config.toml
balance_bias = false
beta1 = 0.95
seq_len = 1024
Below are experts of layer 6 (counted from 0) of a mixture-of-experts language model. Rows are named router (the router's row for the expert), gate (a neuron's input weights, with its number), up (a neuron's input weights, with its number), down (a neuron's output weights, with its number) and show model dimensions 384-447. Each number is 50 + 12 x the weight over its row's rms, rounded and kept within 0 to 99.
After each expert's rows: "gets" lists some tokens that make up at least twice as much of what it gets as of all text; "mostly gets" lists some tokens that are sent to it at least half of the time. This comes from a sample of Wikipedia text that the model never trained on. Tokens count by the router's weight.

# expert 17
router:49 42 44 56 70 64 35 58 21 47 42 60 63 70 49 38 66 41 42 56 56 31 48 43 25 63 66 52 65 64 39 42 52 42 48 61 48 58 58 43 45 41 42 51 25 57 62 51 72 62 62 34 30 45 56 55 62 44 36 39 44 30 50 51
gate0:36 48 43 49 38 40 53 41 35 58 49 48 55 45 39 45 47 48 61 69 38 30 48 27 49 29 49 55 62 41 26 41 68 42 45 26 55 66 53 26 39 52 47 61 51 58 41 48 49 58 54 49 38 61 58 69 63 63 45 33 44 55 52 45
up0:56 56 44 50 52 51 52 25 73 41 57 40 55 61 63 58 42 35 64 67 50 48 56 74 54 50 59 47 46 58 47 50 55 47 40 64 69 61 38 67 53 56 65 64 47 46 73 46 53 60 43 49 71 38 38 65 54 76 47 66 50 46 42 54
down0:53 55 81 45 53 41 36 46 37 42 47 63 59 34 51 58 37 46 41 56 40 65 54 52 39 50 45 45 79 60 59 58 45 34 50 57 51 53 70 53 41 39 76 54 47 60 42 45 48 40 25 42 34 30 52 39 56 57 41 55 73 48 60 40
gets: ".", "\n\n", "\"", "==", ")", "==="
mostly gets: "===", "==", "\"", ").", " =", "\"."

# expert 8
router:40 52 36 55 54 50 48 56 60 39 43 44 40 75 39 63 45 35 73 65 38 51 48 52 37 67 47 53 56 62 44 42 34 44 44 39 62 51 34 60 41 60 56 68 62 44 38 39 48 45 54 52 57 30 41 48 60 44 36 27 35 54 37 48
gate0:55 49 72 45 44 59 60 54 54 57 47 58 51 63 53 64 63 48 63 78 55 58 48 75 51 56 29 38 61 37 61 19 58 47 50 57 54 42 24 55 57 38 64 47 35 57 34 43 34 57 68 34 59 44 47 34 65 30 42 67 47 55 71 48
up0:60 62 60 32 55 58 44 44 62 44 22 47 35 65 62 68 67 68 49 62 67 57 55 56 48 54 28 61 57 42 48 37 67 60 66 47 34 42 34 66 69 22 42 44 48 53 38 41 32 68 38 46 60 35 64 39 50 26 41 50 43 52 64 51
down0:51 44 43 55 71 30 50 55 60 47 41 18 47 31 56 39 31 35 28 69 34 57 44 45 62 32 41 29 62 34 56 48 38 54 54 55 57 33 27 68 60 25 65 26 62 52 50 46 34 77 61 56 58 40 65 45 59 64 32 45 43 35 28 19
gets: "\n", "\\", " \\", " $", "$", "mon"
mostly gets: "\\", " \\", "½", " $\\", "Area", "- Website: www."

# expert 4
router:52 39 51 55 57 40 40 66 34 41 66 49 66 61 53 46 52 43 42 55 38 19 56 57 36 54 50 60 65 53 38 49 41 46 49 57 64 54 52 16 46 46 73 63 51 54 51 54 65 59 48 39 44 35 56 49 70 52 52 34 59 51 36 50
gate0:42 57 40 47 40 28 35 60 47 65 51 37 42 63 70 53 47 58 55 51 28 51 47 49 54 30 57 67 44 69 52 54 44 39 59 60 45 27 59 60 55 70 53 47 63 46 44 39 48 69 42 56 43 32 56 41 67 59 54 55 52 41 50 70
up0:61 19 48 52 55 49 49 55 54 39 50 43 52 42 38 62 77 30 44 51 42 28 49 49 49 34 48 57 38 41 47 60 47 58 52 66 39 56 46 46 61 46 55 46 65 42 46 41 41 51 62 39 46 65 57 26 48 53 24 57 31 46 57 67
down0:50 18 58 56 56 21 47 40 63 56 53 32 48 45 41 48 51 57 59 47 69 53 28 66 61 53 70 29 60 43 46 28 71 36 52 32 52 63 48 33 57 58 47 43 41 69 30 56 44 34 88 49 63 53 44 44 40 40 53 39 52 50 54 61
gets: "\n\n", "\n", ".", "=", " The", "The"
mostly gets: "\".", "The", ", she", "- K", " When", " how"

# expert 7
router:60 40 53 43 62 44 41 56 27 40 52 52 69 65 67 66 60 31 33 59 39 35 55 64 33 56 45 73 67 73 43 39 35 41 57 57 53 48 59 45 53 54 55 57 46 49 51 51 41 61 53 46 45 45 31 53 51 38 52 38 58 47 47 50
gate0:53 61 51 67 51 61 46 53 21 62 49 59 31 40 38 69 52 68 42 56 42 48 27 68 61 65 77 35 40 50 37 46 56 51 66 58 51 58 52 52 32 49 44 34 42 49 44 56 31 50 47 62 47 68 35 35 36 46 65 55 47 76 43 39
up0:47 46 43 47 60 39 51 40 62 68 57 61 36 45 67 26 36 67 51 54 65 38 55 43 46 27 58 61 61 58 68 46 25 43 33 59 46 53 50 51 38 42 54 52 66 40 34 44 45 33 59 49 35 59 53 66 29 51 45 60 60 61 67 51
down0:44 54 59 45 48 24 58 55 82 40 46 64 54 61 60 47 43 46 60 50 62 44 62 65 35 45 72 57 55 25 47 48 58 35 49 19 36 35 56 66 53 37 69 60 51 64 63 53 35 41 71 34 32 37 71 80 54 48 41 44 33 47 44 59
gets: ",", " (", " |", "a,", "),", "s,"
mostly gets: "a,", " | K", ", K", "',", ", S", ", M"

# expert 12
router:65 47 44 56 85 60 43 68 25 27 50 62 42 47 77 77 62 49 34 48 45 40 54 51 42 63 53 42 53 56 49 53 63 40 40 44 57 73 68 56 43 52 68 77 41 55 54 52 50 39 53 56 54 16 55 48 47 56 50 27 46 21 49 22
gate0:71 52 65 56 49 52 30 55 46 57 36 54 50 48 67 57 28 52 42 37 55 46 59 60 63 62 56 60 47 45 48 61 71 37 55 62 60 55 55 30 33 53 63 54 57 49 47 62 49 43 40 59 43 42 74 69 50 49 39 44 48 42 37 69
up0:55 56 59 53 57 63 36 51 65 62 41 58 49 38 63 64 47 37 38 39 57 23 50 63 62 45 61 51 43 49 40 56 63 48 62 55 57 45 50 34 31 59 71 55 61 46 45 62 55 54 36 46 57 33 68 45 39 54 48 57 50 58 43 71
down0:41 55 57 60 46 54 78 51 60 28 45 55 60 54 23 33 39 45 49 70 40 54 41 39 56 61 51 53 52 73 72 50 58 56 28 63 46 41 60 64 54 54 58 52 57 45 58 40 40 45 43 59 57 48 39 52 49 57 52 28 25 52 61 45
gets: "0", "3", "2", "1", "4", "6"
mostly gets: "0", " | — | —", "½", "59", "42", "51"

# expert 22
router:75 46 46 26 50 46 41 82 42 31 54 48 66 52 59 52 68 55 32 64 38 53 29 45 54 56 48 59 49 49 48 62 50 53 60 37 52 40 59 48 60 49 57 63 38 51 46 46 47 46 46 60 52 48 33 41 56 31 52 34 34 29 52 52
gate0:49 63 66 62 35 38 48 60 59 58 39 57 35 29 53 40 37 58 69 32 47 61 49 33 36 51 59 52 50 28 62 26 58 43 55 73 31 57 36 54 73 63 49 76 38 58 48 57 61 40 39 55 77 46 25 46 29 28 36 57 55 70 52 51
up0:54 49 31 59 41 46 67 54 58 80 50 38 42 40 48 38 42 37 53 28 61 63 41 45 52 47 46 61 61 65 50 31 82 44 54 51 35 39 32 48 63 54 39 37 43 51 48 48 62 37 73 60 60 40 67 49 75 41 33 45 56 37 49 77
down0:48 67 48 29 49 50 39 22 33 60 43 47 44 59 43 41 38 31 36 37 32 58 49 24 41 53 49 35 54 68 57 66 73 61 18 49 60 46 49 55 63 36 42 51 56 34 36 42 50 43 50 67 51 44 63 51 50 44 56 59 60 54 66 57
gets: ".", "1", " | ", "0", "2", "3"
mostly gets: " / (", " | +", "0", " ft ", "33", "57"

# expert 3
router:63 42 47 44 55 46 42 53 39 45 42 64 41 52 39 62 53 42 46 59 45 43 52 58 54 62 55 68 58 54 38 13 53 37 45 30 69 39 66 52 48 43 60 55 20 46 50 45 46 61 51 46 35 63 32 48 70 61 38 35 45 35 57 38
gate0:57 51 52 51 39 49 52 49 42 35 45 57 47 50 42 61 62 50 36 60 69 64 66 44 33 59 42 52 48 36 67 44 59 57 48 36 49 68 53 28 35 35 40 45 41 53 46 52 44 57 34 31 56 60 36 55 58 53 41 53 22 50 28 42
up0:35 63 64 38 35 39 63 39 46 49 43 58 60 47 81 61 50 52 32 65 57 29 58 40 28 39 38 41 62 43 71 55 42 47 52 49 54 62 59 51 54 54 43 35 54 59 51 61 44 57 32 46 43 68 40 37 27 56 51 40 51 15 43 59
down0:50 42 57 48 65 52 48 30 76 54 37 69 55 34 47 40 24 39 54 48 34 41 32 86 47 69 35 56 50 53 60 57 39 48 48 43 51 51 64 59 70 64 48 41 48 55 55 70 63 53 44 37 41 43 51 49 51 67 42 61 42 29 43 59
gets: ",", " ", ":", " | ", "/", "-"
mostly gets: " over ", "- • Total: ", " a ", " £", " with ", " at "

# expert 2
router:45 49 36 52 59 62 49 68 42 57 45 39 52 70 58 31 64 44 68 45 28 34 54 52 35 52 60 49 49 69 62 33 53 47 46 49 52 27 56 39 54 33 42 57 30 53 39 58 33 48 31 43 33 37 57 50 51 58 58 42 64 49 33 55
gate0:50 63 48 59 54 42 45 67 48 51 30 30 62 67 54 61 43 43 57 47 36 52 53 42 42 61 58 63 35 46 60 59 60 36 65 58 48 59 67 56 35 58 52 39 51 39 49 45 52 53 40 28 53 34 54 48 70 55 59 50 56 47 43 44
up0:58 52 32 36 34 64 49 46 42 60 67 62 36 66 48 58 58 68 43 36 64 50 59 44 51 45 36 35 60 45 36 41 73 57 37 56 46 62 29 48 55 34 59 35 46 48 43 50 43 49 37 34 53 51 60 56 56 46 64 42 32 55 65 32
down0:63 51 33 35 47 64 33 34 52 52 47 45 08 48 26 30 56 48 43 76 58 45 65 49 49 42 38 54 47 52 49 55 59 40 36 35 64 45 49 52 48 27 54 36 50 52 46 43 70 77 61 38 49 35 64 65 47 49 44 43 49 55 61 56
gets: " (", ".", " U.", "===", "S", "E"
mostly gets: " U.", " \"", " research", " £", "% |", " development"

# expert 19
router:66 41 61 44 58 66 67 70 55 43 40 53 56 50 66 51 55 49 54 56 49 59 77 36 35 64 44 53 62 42 41 33 49 36 41 58 68 75 36 36 62 67 55 52 49 52 49 58 50 39 60 34 32 39 46 53 49 52 43 39 46 53 52 37
gate0:34 38 33 64 45 41 42 35 37 64 52 37 43 62 47 37 70 81 46 42 40 66 54 68 67 59 48 57 48 44 48 76 30 61 53 55 46 53 28 59 95 62 53 37 46 33 33 59 41 55 61 78 34 72 61 40 49 64 43 59 49 71 41 63
up0:46 39 48 59 38 44 53 38 18 48 38 41 43 33 42 47 41 68 39 64 58 46 54 57 17 59 68 39 36 39 50 50 42 39 44 28 68 62 43 51 32 34 44 48 42 35 44 54 47 58 44 66 45 33 53 53 57 43 61 55 43 51 43 60
down0:44 56 41 60 37 58 26 64 34 55 73 51 39 48 52 35 61 39 56 51 59 27 52 51 50 34 42 64 55 48 50 58 51 45 41 52 43 45 31 54 55 59 40 53 58 73 27 42 41 46 58 63 20 53 80 42 36 50 22 41 71 66 57 47
gets: " | ", ", ", "–", "| ", "1", "2"
mostly gets: " (born ", " September ", " January ", " | Set ", "|---|---|---|---|---|---|", "½"

# expert 10
router:46 19 46 31 51 55 51 45 30 56 52 65 53 73 46 62 65 23 44 48 66 50 67 49 42 69 54 59 54 62 49 34 27 30 66 53 76 33 66 36 51 59 72 75 48 61 41 44 46 63 45 42 26 51 38 58 57 35 46 39 35 41 49 58
gate0:66 30 33 46 38 61 69 52 65 80 40 62 53 42 59 30 67 47 47 45 37 59 66 47 60 38 42 36 32 40 50 49 37 37 58 49 33 47 52 48 48 48 73 56 52 68 25 62 47 34 45 54 64 41 44 63 48 35 45 44 53 45 43 61
up0:57 41 35 74 42 67 41 54 46 45 41 52 46 50 64 61 57 32 57 50 42 49 31 51 65 46 44 69 48 34 41 67 43 61 30 43 49 32 56 53 44 41 29 57 51 61 42 50 74 57 64 43 40 63 52 62 47 47 46 78 41 56 42 50
down0:55 47 60 60 62 39 38 45 43 41 55 39 53 55 62 58 56 39 46 25 24 58 46 72 50 52 57 58 58 75 34 30 60 44 67 56 52 61 64 45 41 30 66 48 47 31 47 41 54 54 72 36 61 55 58 62 53 59 67 43 45 67 54 65
gets: " | ", "\n\n", " |", "; ", " (", " in"
mostly gets: " (born ", "==See also==", " (age ", "- List of", "- Coordinates: ", "| Party"

# expert 28
router:77 34 23 27 61 30 51 58 47 44 29 42 55 67 60 49 60 22 57 38 47 66 58 69 36 79 38 61 59 51 15 45 42 41 40 48 71 51 36 52 50 47 72 52 52 59 45 59 49 55 44 38 63 34 35 56 72 63 37 43 49 40 57 28
gate0:44 26 45 41 64 62 53 49 25 60 52 44 33 59 47 61 77 60 31 50 61 55 31 70 93 42 58 51 38 43 48 34 44 56 60 41 69 31 35 49 30 59 46 32 47 65 51 55 60 56 39 42 55 41 41 50 41 46 64 45 40 56 52 56
up0:51 32 46 49 75 64 51 44 29 44 42 53 33 44 49 58 66 71 44 53 62 59 30 72 86 40 56 50 48 50 42 42 53 54 59 43 58 24 36 56 39 58 42 37 56 57 50 53 49 55 34 43 55 52 47 49 42 33 69 56 33 50 51 57
down0:37 59 55 51 48 25 49 33 37 49 58 51 51 35 37 45 66 58 59 24 68 51 49 26 70 52 69 69 57 34 45 46 47 43 39 59 48 28 54 46 26 27 40 52 49 59 41 49 43 48 52 45 65 40 67 60 39 36 47 62 30 62 48 55
gets: "2", "1", "| ", "–", "ol", "- "
mostly gets: "- F", "| F", " Pan", " dem", " Lem", " Ob"